python train.py --num_hidden_layers=8 --n_experts=16 --moe_layers=[0, 1, 2, 3, 4, 5, 6, 7] --balance_loss=0.000216 --head_dim=64 --qk_norm=false --tie_word_embeddings=false --init_std_up=0.0442 --optimizer="adamw" --beta1=0.9 --beta2=0.95 --warmup_steps=333 --train_tokens=486600000
Below are experts of layer 4 (counted from 0) of a mixture-of-experts language model. Rows are named router (the router's row for the expert), gate (a neuron's input weights, with its number), up (a neuron's input weights, with its number), down (a neuron's output weights, with its number) and show model dimensions 0-127. Each number is 500 + 25 x the weight over its row's rms, rounded and kept within 0 to 999. Numbers have three digits each.
Before each expert's rows: "raises" lists some tokens whose logits its average output raises strongly, later layers aside; "mostly gets" lists some tokens that are sent to it at least half of the time. This comes from a sample of Wikipedia text that the model never trained on.

# expert 1
raises: "ign", "unda", "ur"
mostly gets: " of", "ti", " main", "nt", "ly", "est"
router:505571504519493481527543512482510500462510544469548499541542498529478496524528501462459527533533540520526503465490539507501526474493508483488504530524503500500512519505518521517535530477502455527500536480485486521499501494517507483503466537456463476491481527503446511494472491522508544499492468420499484551505504502503471502491501525483502513523509489492492523463492487506460535475487
gate5:600542484498496531520525527524454481525516471523511516528458511464515486488494491550495510501495507541530496469509516501463502511485505491475526493518521523524494449484491559494474445527497476474488495514492521531531510553514499500471495449503493482483459498484484541522505499457466482486498510480503490489504496513494477511498497494529488481464496508474542478534531529540500533505510
up5:524516489528495513485513521481512501403485482520473465488487507497486523494470475470481508526534519483520556534492454547475473486494444477500507460525525482512511561523535532485522482487522527532492515492517459501459506544503473485502530520517501476518476479493508486502533514486526513482491498535504494502474551501507514497479502483542505512483528489499516503553505522539454498474491
down5:489514551456563511497472490509543514554479521467470505514505495492499500459474515513524491465484493485473493507515507468522509502460506537498504500446511486467528457525501492476531510497464515469538471499531518469474524507516540478515495484524485527506534552491516470471461495513556497509492521496518523463501506515454512504514466470494470468535507522555506499491511502478524532463489
gate6:487525505504505470515502460520505496431495483520546518486512473497483485463513500477474466479488505476504531479484512547487516504517470485486478541524464515469514521521478483512516479514424484552533484525456507490501490487547453497519485480484431467507518493497487499506499497516499523516496467494531470518475509493506491516476489494462506556513507496484554541515499462491509503443469
up6:490484505505529499478486497492488497544508493474456423481515503504512548511507505488543516444486499504497523497493472477499491485500502505485517473488526449561491479529516498515482509487536539538499489444534456501508537474458517478476529538519518532519491480508504499476543477483477469499498519521495451471554523493453493503509482515511501519532472518473474509494479489476543492541523
down6:493490497501526536483528532500523536480477459469524524462509497540479507511493500518501490515511528498501510527452481506515467499524484489541512479496507451532537514509552540535503544494521546523465501471531483515488468506491512510514517536561529505499470476461482512479521496510513521556509489492503494503497475540452504525530499523527492509474553542506490552485508476505527544527513
gate7:498535484474511512497494522514496500462512479466477523521493483547541480439448506442473507467490494497513524517488501547495496478464471508486460495493479488483512501508489474516522475507514467484481515500479507515519469507526485490425509487540458531492483497478458482453528472474431508506513511464525475489497506473538487478525482466495513546488490518536493520484511466526463514501485
up7:520449536454534501473497485482507526491536548504492507508533550530497496487479510462502558520515519533462511518482458484505485473484487508469512500517491435515508512490480505523516487510492514535528536467503474521548513523439490510512523474538538505476480505495525499503506521521504457512521503512518439452501514491523508487531537509481490479463462548523487533485513498500516491486495
down7:487430523553447516501469515504457513520507516513498492497450514496524490517515523471538562487475521482491480504492487515521537508511530462489487524527492497474521497505506475466482491490549522495498494498489508515557506467483510453500506503468505456499536465491476503536484509537509471542495474492476476529516539491504492516444528488455506494468523516505470485468457482468510484520519
gate8:466531434498527492534516494484466513526528491542539500485493491503487540550494507518535499487525478429530523501484495475535510493527483510504459529451506490524514531469518517484504515495522489508453496540527537472529523531481498526508504504491509509507486514528496472548491508499503477517501529514508528484498519457473502518537499487453542485514454481503510465531552503505544480511473
up8:502499507481504516477503506511486511531501524494493505496545488519517484468485509517477539491460525505446521525513515475502538483499519516509478523524497503506495582521497501531514527521511468454487457499494509455519467512470494515453503473515525547483459483500513489466490532437518531475537551499494537496500518473512524482521462496519496470525497531504516472553518487557458486492498
down8:442479532497456489558503470466513520533520476552501457467515498512446495514502496478538470515506471480462518509506485477486504486537523496434502498489462484477518509481509535508518481493502502512539538489494481494519500460486512466516458491483448489498521451446477490494473489537476472499475510535483505471494495509480460502480509471519489490467531532482485470509469492505490487485532
gate9:453522508478501514477478501494530523485472489488469482541528527504540488457444478513490503505503464464494452524476496515483530481476496493481506548469505479550490476539531474476453522473455484520517453499488477470529469462502484530476489473486481505493515547500492497483484507538547478514507514472500508515489523516498471513470488475493474550534479525490500512442518503496529474490535
up9:526493541522503503493520525434491430534520482508467550513498533466500492523470493480487489512501503495476538468486504528502476479539497491494524504511495532494525514501504464555493476521495509495479494527581488508473523491515519474513508502504475517520478482504502492483532512525538487501453515501561509477473485497507476454507510513506544455443499522502510494513464540512501539537514
down9:507488511525430481506504489477470515510487493450478539496523518523505515532491485501547524514448505514506520488511523501460512504485523518519484465460500528487516519487526529506477515501477487534442449545512514498482520498540501514476434489527491486476495514517514533488514536513519459463525528500560487517504528474532500509492499517490516502515450459485483510532519510496498500458557
gate10:485522486543511481523497503521442485476476530510515477461453502490519507499476543492471506513501549525473523482502537489484515510467480497528506528470479547506506525548516497488509558508470447538460518509473499494523515526492484513537527516521501483519508498491462480519543455478475534462553484473535505504482500525492499511482495477484522485490509522465520554501510487473522485446494
up10:502512510506534498482498506512486503429493492513506489507557532495475484550504506482479517499551511529499515521523507526503480464506490539504531520466466479465517475499491490498492499494505534473492522529485512511491518521490454515494489520491449501489482530507545478507509536495519487506474543466512517556439446512538534524444495511478515494491471517529474474465494527447523517468478
down10:510508529464488513473471497502492507527468459500493504523488508540478505514501473477509482526529471500517528544500489539461457516490475544521536457508457529512489517510492462478525529491527507460515496518482458482515533496484519460513541462513483511529490443538532525507540514543518530496494514474519492455513528479530468506522479508492485497543496461491485453460508523517524532505473
gate11:516465466473520479497543499483471529550534535489478492538524490536469470547488530464500531510555487491522527526511509512504499490490502438499508494553503519537521477489489502535532501507522466496518490461503484488543544488514533509501528502472438512477521507541475489512509503546513456546492503502467507523519489485495514490470465492477508513509505492500470515453511471521462490496472
up11:505524510514472542466524541496548517467477502461484467542493527502524482486493485534524527506503535513490501510509518533506514417478512470468528503519458523521445540500513515471484477464491537531521485503490469498513504528450466495499501527512494508539513551460494505482466478517490513526509498512526508473493521483478469531500509501510498495541499519479469501523465467503532505538547
down11:506498516442492526517504549460496488487528473493504486468479501469480500481474497434517477508491502466490501496513487478504477502506505548563476476523495449552510526530528527508488494503513478498501543512474539514500494490520506506473540541473518492518491521495466505526449541473451499512469472439527521506503484479489514519475505542485520505463523471526497510509499528502443512528496
gate12:512487535508515474506557497475449480461541503463510504476497504522496468512440522447492524474481498509515529487495509488481540492462485490458496509524463473513499485516551487512506521529502541500515513500490469514504479510459489485502513479509493493533468514494468445517485488521459491465532497454477502454516490595480492461490500485482489510512484483542523502500477472511525500490498
up12:539518508489531508458504484497513526510527496462523520536493500482496472521461439493486546532497497455428524461480538472493562493525490492520514505452493511493514508478502463476497551481500441527516446494512485469496530489489509542477480505529506467497493496483493476516501520500523520483531476528501534532516493495482497468550510512479495490508513503526522546468486524513494511481473
down12:531480501503520530437510486512473547565453498483479504509495531512489517515499492507497461517503515551469551460459478514445435493493484514501509496480467478461492495516506521501521479488489476490484490529495519489464485497529506524548504537500511500527521500523483526471483509505474510475490524515494534541504474495543502446479500496459507525494522475536506502480503545510511472464461
gate13:476525526477495492511536542513495500509489511507481523498517505547483523559526552516514490492542520463552515508500489479499489521505526549537504540514497493496512519507505513483513495486492513474538536531520543503539477544509535508490509516499482514521497524494475494539525504530527529498483508447516480508514503547472508510474457475526497546495518492504481521524500524532491449421461
up13:524497504485481503491519529489473501498514506510457550488519522493556549527496468479504512487505509518521515519493482532488558518527527527515555491546509474543481492507487450522524494497465492486521495527504508495505494492488526512475527509488506529502529512498508486460472486527526500460521484476515503549474525522498448471536465480527478520497498522495433542438528498470521521531521
down13:498496503458505466503473535498474491484541495518487481537515534439443483547476555483476534538499493502475526532498494517509501509502500487462457475474495509525487494515465480518507512532470506527492515478509519535500488514538505518493531483463504453554493543498503500502487519480486513507488510500517494515549522514504494498518475518505497506510582471518475499516457511451443513509469
gate14:476541552532510481505536520505569512486489482496499518501460489498487486476508525492504531509494526540490515499488471513540506500495543457501501518469480501490506495492508500474540515527533511510500516519475505488514482515496520468531499475517543439504491506496473546513542488518502475505502517492549526493449501549508499493504504488488501571511536457495514496452481483467495444492563
up14:470478540508496524495479504463488526462524519476474515499472487567527510476489510510507476509490489455486506534484537494508517503462505508494495491502510456511473472480518441528476530492498512474490477450477530513489461463499469523496485506484499473505500462478485517440497529499477491456548465513481490497557500525512539512512516508525495533524511517555533526532494484495534539537521
down14:512535531544540487499485519501503513519507539499503515512476478529486509518513486491489513568501534532483503504491488454534497479483485534513507503518456477513451502563521477508494536497501542500470499471495509489515489539535504490528520499540525520502522527518474460507502521527493488455502504488470505585484498523515455498505500463486512496493509559503515480516523530478432509465503
gate15:505481476515504530515515516493483520492525488452474525484491533488513479484488526452551454475531510455493508512508491501494508486503459494457502516514498472492531482485502515557522443537533515529513534473508515504478485470485516466472502509508454492583471482499501494505473522459494532500512532510488484526499513494522485509534473532482481479474505511552479523447492544515459504514481
up15:488524479560490527512501485587480512480494514542508513479502514522496473517501520525466478512478471518552491454509504503441488505482481487497531524510499542516517525497500516472513502517524516500487511495485505517533468533500489504498504525542504497532517471485574530525501504525556499468484549498499469518491524517492501522500467517506496471471511545515499496491502503552496442453488
down15:522549509508509473474471491487526485495481512559512474488502517516514462503509530541484516529498516499485468498537494487501483506486488480522538461534481568496524484465519512501482504536515487456521484506497548495524515500513504529518504502485500467498527564479451525490476503529497478516497480476493524504491508459484511523566543497519508566499521515455491527531495502512536481544464
gate16:527544533499509490501526534524534530474476490489516492480499493532522497486496516503519471496492494517529550482459508492486488506455498538502499494552492502548477512553473513530459477505498484501497528480476477450502478466532514506497489510475498461508532546470497509506498522498515576523493479501526460500501508505499452531492473528497441540493513485501545508514422497519495507507484
up16:506485507443505493519470545521526481517476460527515513530497557492483499518475532500465513489511507484475492468500521524501546500531460516497505536483480516520521511500541456491479465553466490512467495549519511497493499481502468560488499478542526461507502501522523537512492521510546471533506480522486489474470519514497492489471548466467552534485532499503491507465521523510468496520522
down16:512522507466521514481513491520509503534486475517491481500467484477542496502503459477509498516527503506475499455481477519496506536509490488476470445535520530460502519499472450498493460514441506489544496522478498483472508536465511511453486546549491492529521493514506494467547527521499506503480470485456454500453506505494516499541473527438483542501475480484474502491528549504489494481516
gate17:508519500500478522517527526545500491513478517480545466481523531492477533488509472454510458488509498500481522510495484506463486499485490474512493498526519469465560533523532511499488457541516525544504521507482472521490475488514490452535463458516537481462470451516483509537540490487502512547493466512507496508506524510518525530525500487489507518526468546507486509471484507498556559468482
up17:479498566488518491504525495538489507478543471511443538506497491477518491477460504487474490492480542528508531517472518488530528492531500454486520472516510491513541487486492583524518513537467512479504536515565525514529520524516513514512496522482472521484492464509481464536524479478541487529505521476472509510509502520502532513468507488540526519480526462526468471482518497489479500475489
down17:533485516549489502490468545493484502483525448493562523494452463512490527542494499473518508506495529517490507521429500516479497505490533500474486504513453493500502528462494531466536514448535497463481508518513507495479492521533500502495478502508479490473477465487475480531503453528488453516517489460480499496483475507482541522482490480514499495445491495508539524473539470459465488523489
gate18:501473490497481504492522496507532519470527515462544469499530544489553494463468461484474475544491503489505521504504536478483500510488477504513498471508517481499528461488495447480510496526540486487514521522468507498564510539483459535466473476477512545492466464496515489489489522494495527564486518460532483528456526486502498528468516492507530498529509500505524521473454487504455511459492
up18:503496477517495487501503528521456507480437499495499484496492478508531438525523525499519504543493513507480498547492485514470475470450504484526485517493502546458524513508485475524519476506528548467480510466543517534582487469472492476530527499498520498484454502498521489490478498508556485517494532474519507509526511512502509502496525490542551526462479467566490504507504506495505516516504
down18:468488514526537486528506491527528511495502445504499476497478498537474511520474470490514505508493485472521570513450502505481525516492511503485495499479533500506481535520542515514546486489521458500487494524503513517495469524448492515545533496510495501485495527476471460507519477544544462501496506460522487454445462525518520438462491489520487474550511532480508508497517490499491496460543
gate19:453515499529511485517533503463516487492527487478494492537456475528488486466489526562512501517474471498546537472465506531492492541483486528443487484546542512499528523553492537537531493487548530504503507475465499461503494512468481534504493482501501485502463504461501479493506482509519499497482541512512503489540554474474484538469453506526463481509491497481483513476480479469489483501494
up19:508477487502506512483495514489458528510443515488531532469530553530537474554476509531498510509493496496470517480517460505488461473513452534482492493492446484501485475504547563521475454526503522493540506505546491521538492466532480499530474479464480531524489505499493483503521496483470492496524498476507488514514460538422486491502495499501503520512479500490461480517506485482497499457512
down19:492465501494511534440538480477506507454494522508506554523545502514527460540487512473514528486455497495493502522496511505483484470523489484527500518471521513497526505528511544458477546499500474469501525510488507512511519468472505518502518495503466520487510495485516532479509519495485509490492482453519501489493513452487503508515524556450514505529479477514477526485562527488524520595480
gate20:424497486492502481504522494491492501513478432515451498464511546500483497555467496494495529460544480501500462487488481487497476555515445512506474499530498505506473488571501475523483480494513475496473462513508525488496509541520451482475505496500478491515479494537490475479514472438542534486497506475492509487518479549522503495494507478474505540480506499485497477523470520515491527503527
up20:459525468509472480497558481493497496456550492514494483456523515494538526463489481539504499482490466524517486451503497477519508489509493499440496497532494504511502507510536499518519499540481477527563480493521500504496525526534519494505530483534544570485493471529491484513483534478545495478497544502535502491490474491504515467519495501471502499486519446525515469502488514426488503495493
down20:512476487530529497496475475513545541501516509502517463482499521519470486482483517457522482474531477463513531504507511502500526464514490468537505501503485477569474504466477526511511524500478503523509476492469498469486476495527514539489536538503500501491497487518452496481520466488501481476561518495496496503510522487534567446525481486471511492545503480500480501480554481546489450554500
gate21:498499471457519507490477463515450502564437509470512524517502496504477510460505487507515486493524491523533509494542540517530493495514482465448535519547488517495494485504489512501500467512509479482535467476503525527475495488549530471499521519503472491511494503542504466503481514511486515483474535516522489520533527521536557507550506517450469555485509470545484493496512484532490522519498
up21:470530518487499515531481471535502451539493492479531525476489508502533476519506516497500519496539473470501510509482491437522499505485502543530491521455515544542455514476510464486512499508519492442500518537505531466513471551504479495484503490472508511517510515501498504508480483517537468454519504533493459527470538521564515485483509495512493519446514485485515516535538499547455498497509
down21:547487510440489530485493478487486478515503577478531523516527497485490503489495528483523466529502490523526504499403458508493489472511505513494510491489524485446498533533513478468497528500538482516509445469492496560509512464512505508494526513506500498514532529477485557486472521507495515481477500508547519540501505554497525511469510504504510462489487492485473515509488476490502536490490
gate22:459508483533518475537500496518478537484504494511472454483505512531535486463488515494475486527496525485560540475506532522497501486545531496460451486510499495522526489508525493485518485525483456489506535459500525477496508483557501487483532495502470474486495487525478494521507569527470502519467521464450499472478498502489528498509452466498505502467509553525507467517530518487492473467463
up22:534439475472492535484494486477467529515513476492520466496529544471499506526442484475526485479488440467523506524506477463494532488475456521453519516497473502499545505492512515485546489536482526455477498510522488523484452506487478482520500508491517550504480516516527485501506473492496480509527467523506496495514514528508522452484501503476520497473496509534565489490564483526504503527509
down22:514493546478521477500524505523486532471520488465518497488466463485497519459498536476470458485509514461526503508451521488508548485517539515506470488479497498516490523512539498555473522518521502531461531535483554473531498440542520502458469478522507537509457506534501542503499509493532508548494467539483484445521505493500499514519516490496490502493505505481489498496529485511505510504556
gate23:534462476474488479458538437485457518478499490487527487538513498552513506536509492522548490504519517498483525492506515489428512545477477479502505517525478533521440519503506487507515500522515450466527511451473507491516486507493502468487479502528472478493469552507474539478519488466497499489499473475490529462522525485533490495461485476500459510494505482488525498511517538504503546525505
up23:524534492523462511465504478503519477471500529534507500528504511524488498508489443504511525514492504489455523490497503484466486537495517474467529544500468548495476529474491466460496538554465501466495499509505484534462474506519514503485475561543525468512501493498501468544498510528494508501492491544509515496454502490507465499437506512475489483446477517513454504497493472478491539460474
down23:523454535488415497464493499518489480456472487477493477515490486499493485542497492509453510529505492472528528506534514492474472511454510495495510497467495483518466524499451512510494457533460498495467506518492514466489487491494511510504510491491505524494471478516480516519511453491505520496519482476507461436454473472508497516506461487475449505494482474519546536511541544476552515510516
gate24:504557509474493535489481507462479509489508524472482506513521520483489565512493482475480511497528489497492480472488490568488477450493501540557496501512496479514487486519539515477508495508480511489469524492470487516493502515478487481464458515484500498485482512506487519482498518462504533493515508502569533483485493457484510501517510524458559458487440470528505506493492464521436538465483
up24:506493469479495530490473551500469478487534524475546526474497532509471472512493527474518524509500516485498493484507502488549498514487507511575505498500458473543467500504523466476531521532517525524471477461522501506534500476478470479504520494515486516473525529514484488529462477508523514487521506475470512454476485418524536516468470483483498556517494490509499475488516500455473488489459
down24:471532513558477480457551484486497489499541485530489507488529536521531484490516525480522528468446479432486470534551475528507513495547494510516508467472488508473503479474502516479486476498541524486508461497489477507464495486471486490525516513500534520528511506455500462513462517516496481515478486467486485513521480494489473529513462489497497510475504482503456523445499473473541529524520
gate25:513530482475521533466501475476502481524479534490512462468534523498498492498520474510516528483514503483459482548507499543532470453494492520444506528497466476436477538514518462510470519524522528537477502488500452526455489462534491472544487505463516500517511512509539486544491484490489497485495505487509476501505469516468497543531453511473478509507464504490492491505537505527536481500545
up25:456563489507490459496505477475461524516497515490482450462477518485529484495502530488495469542467503476507485520491523486532498482485493509528509538515513509475470506512484526507516549504473529521504531482451553486486475505524480548515511494441504489450505517488552486488470521472477512492511489482484498495508510484526507519527494551493511568512520464552499507536513488486483529507467
down25:525506515480531518503478449561536493510496486500491536544479490498494480487505525522486479500519509499480502475503501486483447498473464497497514461483512515500476536511515443521554503465509486450481480491504465509474483508469536520502509503513462534534495492460532553514534468473470482509508444471518534498483530494509509499495503531513496475508448459450506501466506535468496495542500
gate26:507519452526478481506489421532474492479496537520521499552495533504510511519519528518499500498483509522461494469492495447475523491484504508495494527511494456507487518517541503506527496516474487560502508542438474481492473472518502512496487509484484490483492497485451488511484508542494535508534452478491499517479540488558485476458494495478491472489529549491540489504493453532465521485487
up26:503520499485480468454530463490502513478463473492497528482473502530478528472473472536541466530478485510507511536498506478458493550475474475462495529539461478533463522527503511526485538492544525464483533474489445487516491515564507464516528469532475519537462511523487523510511478486522469500497485536514502545513527477508475499488541491511488522497500476533491490512505470485504515518518
down26:477505467521452538494558498443482527474510503544486478484520497507500529525513471497503519520518490490496505477491507494476514487500497502496491480484516522489474513473514536516517439538535504545472519500480507486483460486493501480461536523515531528483485518503452453454480469490508495501538463461514525484480444496514530522477516507490453498472498470475529526564510480477505512460501
gate27:506473508493507499536505548434481494440542481483487479520518478494506532535499493431537470487524442496541528462497511505480486490486526456471499497475545525505532512497499464503466499511511524493552503499484497454475501495511501519501464488459486514535508509504515507511487502475493470478494463503535508529523498473517532512546494515497485472519498473534469527487463462475473473533501
up27:512494519487511497510514492486462525445523482462464505494486504537508502485486507431498509506490506540487486455513487532496510546468512480515491515535508506505522461484508478491517550501456525528475568502521503571473539492507486475462492527442473479513490478512465488528525498512507515502488495489531472507512526486518527480484471511525477533526453487480522482476527539504497470458490
down27:481512486521573474501508461501514490492510481520490454509475556509511486474473519542448494469516485470478476470520518473475493498523503460527472508479545527512455495451532491498521519499499478494537517490519505487525509515512517482477490481497481479481472465502503466511476488487482517542512497484466505492568504530520516502533521528441521553524503517494461474526522494492531489456489
gate28:515531502504519488524511518514542554496483461475472542474504519511507487522533558491481509536497493467534483523468517534508468509501490492498472470506515461495565511509507511528510524485491454538455495516509505482494476482510539477484528494511450474491549520482497468528536486505499501497495513509467507513497491477522506527489457484514483559485557502486488500554520530545475518501459
up28:467520516516507490496485514581476500525499528469530475482482443440507527508474509510538491484459531514484523545489475519521520482516515503498513469457500486509476485498518476476475535486482488497515550505496472502506526475525463502544499509495524441476509481500491500496490450507544474510496490521474462529506492536538526502506485499454503514500488547532526467518490516483481445522507
down28:448536472529471513496478518490520474500489528512526511470501494494461501502450511549512552453498482488484509507557490494476476469469480476479515509536467527556512536479507459491505453532496486493489503478523467565517561496510511548467478488521479514509486490490533511502464484464492493498518505515520520516487481497455513553505505481516455512491531469488512493506522524492523514492502
gate29:484519517503505492485484532540485461492529483483524516528453510469516529449506490471512469495514449483472494469484452494498479494450484496506518524471492510469494496480523499518512516512497502522522489517535462571504509456510521532520480502484551509493488448505505470466495515519476536503471489521567465508482520517460508545540457524470532480499459484511504501525529503490495513516513
up29:486501529536493476510514523467516492480489492531476448465480494488532518526489493519520499491469545493477510503513439487499509492545524473482522503502492486463504496502492463486495483459499530491513531523536521478512512486483482439481477490476499493520487495529517475514549515414508508524478507469467562455479493519527477499530455517474509480496494460515537471502461501535506529503528
down29:530521486503466484478522484527517480488505506467466508553485465539516525475533491484475511528459482524511541495528500495456491508490474529517528437519511490453457498481464521535495480498522469551481484526524500484492561505448526514512509496565508528536499488498539471523503498519544483510540501476493497517502495511530501535518509525479517497475441516485509502503500497502520514464505
gate30:472517428466489507524524505488516487587494534519513483501508509506518495473490495536480473491567492494508496492504479543506492466493495513523484495512532530471535511503523477487491488467480432548513487490465526483506506510528457482493489451474531497487511446490509516477474490507489510501512506506492511562481497525508494523526505472446521498464495554495497517467499541517486503506491
up30:508509485495484499511493519514486466483438489491545474498532554481503519499481479503546490526487480445509523519493468494456482482455495449491473496542487465499476521458517482493506540529535473489486508511457458500474508516453531463530526489527532492484479481506515491510484516491516475517487464565485502509477525462472489495499475512474492495527447506555514495493512520510512488510463
down30:487471489513493466523508510480484505558523563470485506501510482467490484516495513458485539522530466486476459521542504491487482494486493529534480483462483561470532490484471533457483486500477497486519467497490484528505465464569493472497493450549480508495518495503500460483468503492481498464503480499465481472507521478493458509525501470473562495517522506494484462500498525521472487504515
gate31:478504536513498532511508523490505471481503478504511486516505480482494487482490520498506467471511468529511510466473474520496453459482521479478483525485479556495530495502485432495489455553462534489520540540523446549521447532531532474492547506507461522535491481482508524466526538514479508498501487500512479531449514470514524496517490498518502472496498480501518512488477486551525522525502
up31:476527497499489432460504502549474476503460511535495529479485490489526520480481469489545528511533487489510448496493508540522472511448480509491489486473508450523491463482511517455498516487489478499528484537475490483481520483510477499490464503487516475459481455472531537488520499435501494558472485495491536512491495526470463477480442476509481465498500496486534526499488501474494497499512
down31:426485490464496520512467533484486499508479501517497506480492536477497473444527439489500539483515488520493548518539492509492504481508484504507473501518505474507487497477472498522498476494496511531490493539450508452493467534483531542483509465481514459454472498511496478501480466504454471548475475484490525519489515524492480481466538521497534492481522501473503478502474452435479476516507
gate32:500514524493459434521527536506490487507532504524532456504488509493509528462541536501514479483529521514494467478527549513481513457506461481483473509522511500502523513525532519487570450491509492491488557509465523520528530478523492521502466501520482522497450484528540522498499516500497488470509504476509506492532482491504494525476552508516478495519489448508492514500487543553501533466525
up32:507541442491475504477530484573499531506447513494497520454509528489488520518535479485481510532505481490503478514516495471481478502482518501487515516503516522512475513538501518475491472492506519502460494517497502491498513497544516541470508451494488553468460504469488504519509492509584472484499473447535504501492470471502474533480497499499451503474492502494566478539502509528474508506529
down32:457455497501511502544459553453501512517491519494552429471482487479520470527513472511493482484515480527517510535505506444512530495564518487505502495512487529513519498489490501515529474487500519474475507508481531513496461494538510450482465565493546481502480516521483501482478541475470540519510482506493481482510501505484524536496505522503480532496504538478469482529537506488526479487516
gate33:492552472480513460524508545508528498499540491546508475497513481496509558496490513497487528474521506521490488472490502495511477499486460480511499544506490466508497455476487511461503523525483498496496548533463496524496515485469483480468509499488488514476501492500479497442482476496545482518504526498555539517513485487444461534533540482487489548564466472472497495465498525489496550488492
up33:472499500477512520527526475471478468490475511528492444554482465495473523541514521492447472466497510504512472527523500499527483460529515505504480535518474515550483513490488459488500479465495502526528554486490528463472485514472517468470478528484499474507494522459517495529519486506494531519542485475477488442469480499512505517498527491494439481504512509520504510488480493573528517472499
down33:505527524460525466495484449493532496522496493515489484524484491526512506498506505459504491520488503524488523458462497460544525493483517443537518501516470486495449494511539510487501499483508469507505473502476515476524465524450496502533431529512506529438465469460487502511539492524512510486471498486496506482535466562537520482464464494524486521533500507512525516505473498538507515481524
gate34:505532491516508505523518554533505558537500484483517493472535526506494494528530496521488517489532522523540500467487516504484540493515494500516483519521458496470515461483486534507488445464513437524493538534510544487500512492498523471524471521467485515496478500491504482572521515468479526530478521472488486465516495546479503497504514481473473484523497539494484539460514535555511492489486
up34:467504527538456512535501534482527531521541489525525527459525516493486521520520519491500447507478519499468493493499519475495539520495535516526462490469527528464496519479497495483492512516470497511466516515465534416457499513476485484493519509481472475500523534469525508520466461481520475520477504471527506509464491462505493512513522494488534506474501518469502472506567515488452542501505
down34:518512502546506523451487510508464450521526503526513527534509528509515494517493487501503480515497438513508515449548507472492479523513480495487461540500488534474548525512478460536501499438491520527480535480499492506492547540487498480505529489528490465530490506523475495505547489520492457514505484477491515497496498504555484520538520509466534517556488480479491477502524539495514461494468
gate35:529545498517503489511503554482513467473532468478469470519494515514496501516487569486523504458503480508489525471473475538501481531491482516500504504518488508508510503555495510510492511541492512475538509526525485498477520466531496501560476512472473489536480537547431494504509472535500526475513535495553500545504503499551497500490553507487473530467516497514538462495505480479512500504488
up35:522485516469528518503506521500527556506461470537484506492506516519480480569528527482502536512519505454467473544487487487503516480521542479532506498460513511509488531505506505465493477519535518518507546523494480495525519530482498439510477527507488508480525557504519475514461498510492478493464535535500464469464534518515459512455491496521514485553524502512483518481495498558504487492504
down35:488487501488477488468488544541525531518471469480506513499497544495494537521525533519542534492496532517468514538491529500464452478518516512485491495468526546445501535475479514453474513506537519551460522544518474477499488517464505455506516512492529458454518473494493508485509535502511502510513498511471523499493520475515463516503499475547492511472526472495508525514505503529558515485532
gate36:490512478529506517505536508507495540442473519487481559498490510514484492472539501530488487494518507456547517486472480486491499528532484492449458510500496524483464483500534527436491511482518511540484503506537492517509473471524523495522489522465501502529462499505502501529477546507477474496533504468481506568539486542513502481517533474490521516533498463495526552534503498514488528543508
up36:528489482440470507487459463516484517515444515479507527500497513516496512507509507519535526514530529524523480524494461513482515465408515510539529502502526487464541518508468496480532465465503491526538515473512480499504486512453507491535480489523497484492486520491497562518490529510488493567476497482508470539516504505532465515481510518514483502509517558499471496499526500510534505483484
down36:501486511491503483503529535491474510486438479444481524523509532494486509495494517483458480495472511454458484511479469487467516498493515527510501491509513476432506518490510547538482524550539510539495540494517488491480492534511521443483480516490498503495518484477521485507502519523490480486490514529517520516516514490512543540475506519493543522482447548510484436508502527500481565480495
gate37:509534475497524508528488513526542513473545514494504486556474468507507513470446458526517479521485510528498509499472483524493489508503535451535491512503515438491479507518502472491521499498498468482515501553500526470467508463477553479499493516535479513501550496506494489489488487487489533475489498506507529464469513460495487525488527487503473499535493545488467539497576499496455519488543
up37:479481504483503497481495495567500492510486512502495523498505525489511527501507490555494517515523470464476500500497504512513515464488477481535501489501520490475546468502493473455551525548484499507458561512452488493486457467492494461459466472528505524513472480423506477453513477501521470494513526490518515491483493492488467535523521488516510515507493484523491487517539505508552560540515
down37:484512484499506530502484499486518507552531500496500461494464481501484495528520505542496530488517489492513476488523499456530530470495482545544515562532500525502513481534526471522543479502480480513490495491496500492498533533507493527542537448516515498496450527528511457522493458550512502505452470486481490538519491510476465489537460522482542512547510542496470485528498490542478501481502
gate38:506564515518505510477498519435495521521458516514508503538514487472513480495532517493554458465504506498498507496518505458512487480459485505502499524514472493549484528537489466480512513479506481531507488459488476510498498497497482455520452539530485497497526506472510494506513497456502491508486497491491472503521509450505496565458495509487473541486491505481511516432515542437470523520520
up38:517513544546508521519509489481540530486513516535504496501495471464518493468557549511484506527532533473508531476498508499494477527528494492506515492520538513550502481526484513467470465450515527540530483502485492498530487448488480471456498493512541500476514527454515506480518472501484524477461496467506481512486494496480473528465523482534472494488522551459558506500460495513492478481517
down38:515511522481471490513467521531492479468472509542499509485513424479495465497501540535500465546525529510489485520493494494515473505486502518543487498454493534506533445501522501507524506492505499529474524506506543517463545510518478492509552491539508524552511505493514526496527509460497496468512538486502514494517557500522465499549496541532522529501468474507505497456453516513495524473510
gate39:495502473473524499515514524504477538485506518471479528506503528535470502496538514497499495554549497478514534521501534459480493511455462505518486509511482513513538540488492522503504460521525502555510528455517463520514467510492505506491493520483473483497455527491489497497511509539482504484545475433505480539494484511488493511524439496483484514485458491501554562508527531522542484519516
up39:477503471503509442517522528484530503504505527483488508486459522501517504523507485472531474489470530473514481483486542471472495506491523556518500502525518518525436456490487508515475516521540468501498536504481505525508493497497507479473464506563524501488521527502551500531535503505481529523477510490551469478477533508519506518519574520520495552479530496509478513526513439482493513501525
down39:522545548509458464474525500498521441484509494531487503487530501521490475473480540492509511476478531487547456489533534544469513495497494475465477470491545511496536485502503475542481510515500504475519475524505486511536493479499488493470532436505528516463484500484471505475519498471495513495547517523533517456505494485520485484523453514525491511478494496498509523480435499460498480452481